config = dict(
    n_layer=9,
    d_model=128,
    n_experts=8,
    experts_per_token=1,
    d_expert=96,
    d_shared_expert=192,
    activation='squared_relu',
    moe_layers=[2, 3, 4, 5, 6, 7, 8],
    router_score='sigmoid',
    normalize_top_k=False,
    routed_scale=2.0,
    balance_loss=0.00153,
    balance_bias=True,
    scale_expert_input=True,
    init_std_router=0.0244,
    lr_router=0.00296,
    vocab_size=8192,
    norm='layernorm',
    norm_eps=1e-05,
    tie_embeddings=False,
    optimizer='adamw',
    lr=0.00372,
    beta1=0.95,
    beta2=0.99,
    grad_clip=2.0,
    batch_tokens=[131072, 262144, 524288, 1048576],
    seq_len=512,
    train_tokens=827900000,
    steps=5331,
    dataset='wikipedia_en',
)
Below are experts of layer 4 (counted from 0) of a mixture-of-experts language model. Rows are named router (the router's row for the expert) and show model dimensions 0-127. Each number is 500 + 40 x the weight over its row's rms, rounded and kept within 0 to 999. Numbers have three digits each.
After each expert's rows: "mostly gets" lists some tokens that are sent to it at least half of the time. This comes from a sample of Wikipedia text that the model never trained on.

# expert 5
router:474433522548484488509507474496468475501422436450539483471491544485569511509560503536554543521487526521484552551468522451447525644468471532476506511532522497564466521505502518482451466487550517498431478513519444430550469403495548492468541445490445487467550472512531553425417496497447586542471522514449512510541486493470485486528460529496499529565559479457536555548509577523454493495495
mostly gets: " War", " Cup", " century", "op", "ow", "ep"

# expert 4
router:599450460474546559521532527540447454513482546461544534527497468453461412484488531500428479497506532474500476515535489543500444486479508434463430505418546486475571477544515549496557530552447508500517421567522534441488491503479520419516457598445526533464438488528456526471528520574579495475500502526563487470540488491532478527511465569483524541544444493541531504422498547502474514496503
mostly gets: "oc", "uc", "erv", "iss", "ik", "aj"

# expert 1
router:535433460585516453491541481494527578527466515483501508542521502452544559498490545458510516476539497471566440468567527517449551594481550480439450433422497537563449513493514482513518457482421491479489443534502413459444446537526443544480572507508479509495480504505529565500497452513469454523546488458447493555464543492453542528485550548486565530463494482448450519458485569558538483493502
mostly gets: " United", " York", "ville", " Wilson", " British", " Robert"

# expert 6
router:513512514477501468590500500470490530488554502510534543538467547458504515512513495488488555540475535462511455399568482476457539495508520455453566509553475506507527524500497504472529562533522479503566446543503517439479456492496493542477533465487463455546510530490451550516430500483424516559538504589512465505483558561438519447462469587564470564395454472513419468481511482580488420461523
mostly gets: " K", " b", " G", " B", " J", " s"

# expert 7
router:488459521582481508524499458479527567498462545541521534424524503445500455579558533483456520588549553560450524491516502556443460487493559531449532452547553414498453428543511483431531505501547534455524496609496515420454502511513546433481482516499457469543498546480510469430482496538508508433480523532481572530442499542475493464491507525499503447476497477567412531492487507469519469502497
mostly gets: " |\n", ".\n\n", "==", "|", ")\n", ".\n"

# expert 2
router:541503492510541555489528469450492503461582485518492488454578493510522427530492558467530471437514479490427554520516515551479446479524498548454482535447451519435497509490487474521483515452403495508485507455441593428532511489540455549510521514493473563576498538489498543511500437481505486544625500568443486434583483500496509498475487566577535470524508507508439457502567550464525520522515
mostly gets: "%", "′", " km", " −", "°", "}"

# expert 3
router:480466497528512468522523493485497541487522572559531481556497499430453525522566486525478493502453518495563480498494461541491486507554542453413539543492548453393534477539474508511541489509538476480551534472477471408559536521515491531502533512423415508472487492537575427432513498488534492466504569494521550499451540548487559501496522474450488562504621532534446517455466500512472588520434
mostly gets: " two", " his", " career", " one", " album", " three"

# expert 0
router:521413457585566472471542453493464525449520451529448475553458483475451530544539537453474446489522498483456538476465565482472486503539551554478517404495544532444474512467524564391589475497462486434501498566547488494493555532449492464512494516484517503498560550519517516506441491528429490567536508526513498548555465511557458478465528524546500505486527521514418519463460529531425447484532
mostly gets: " has", " have", " also", " would", " with", " they"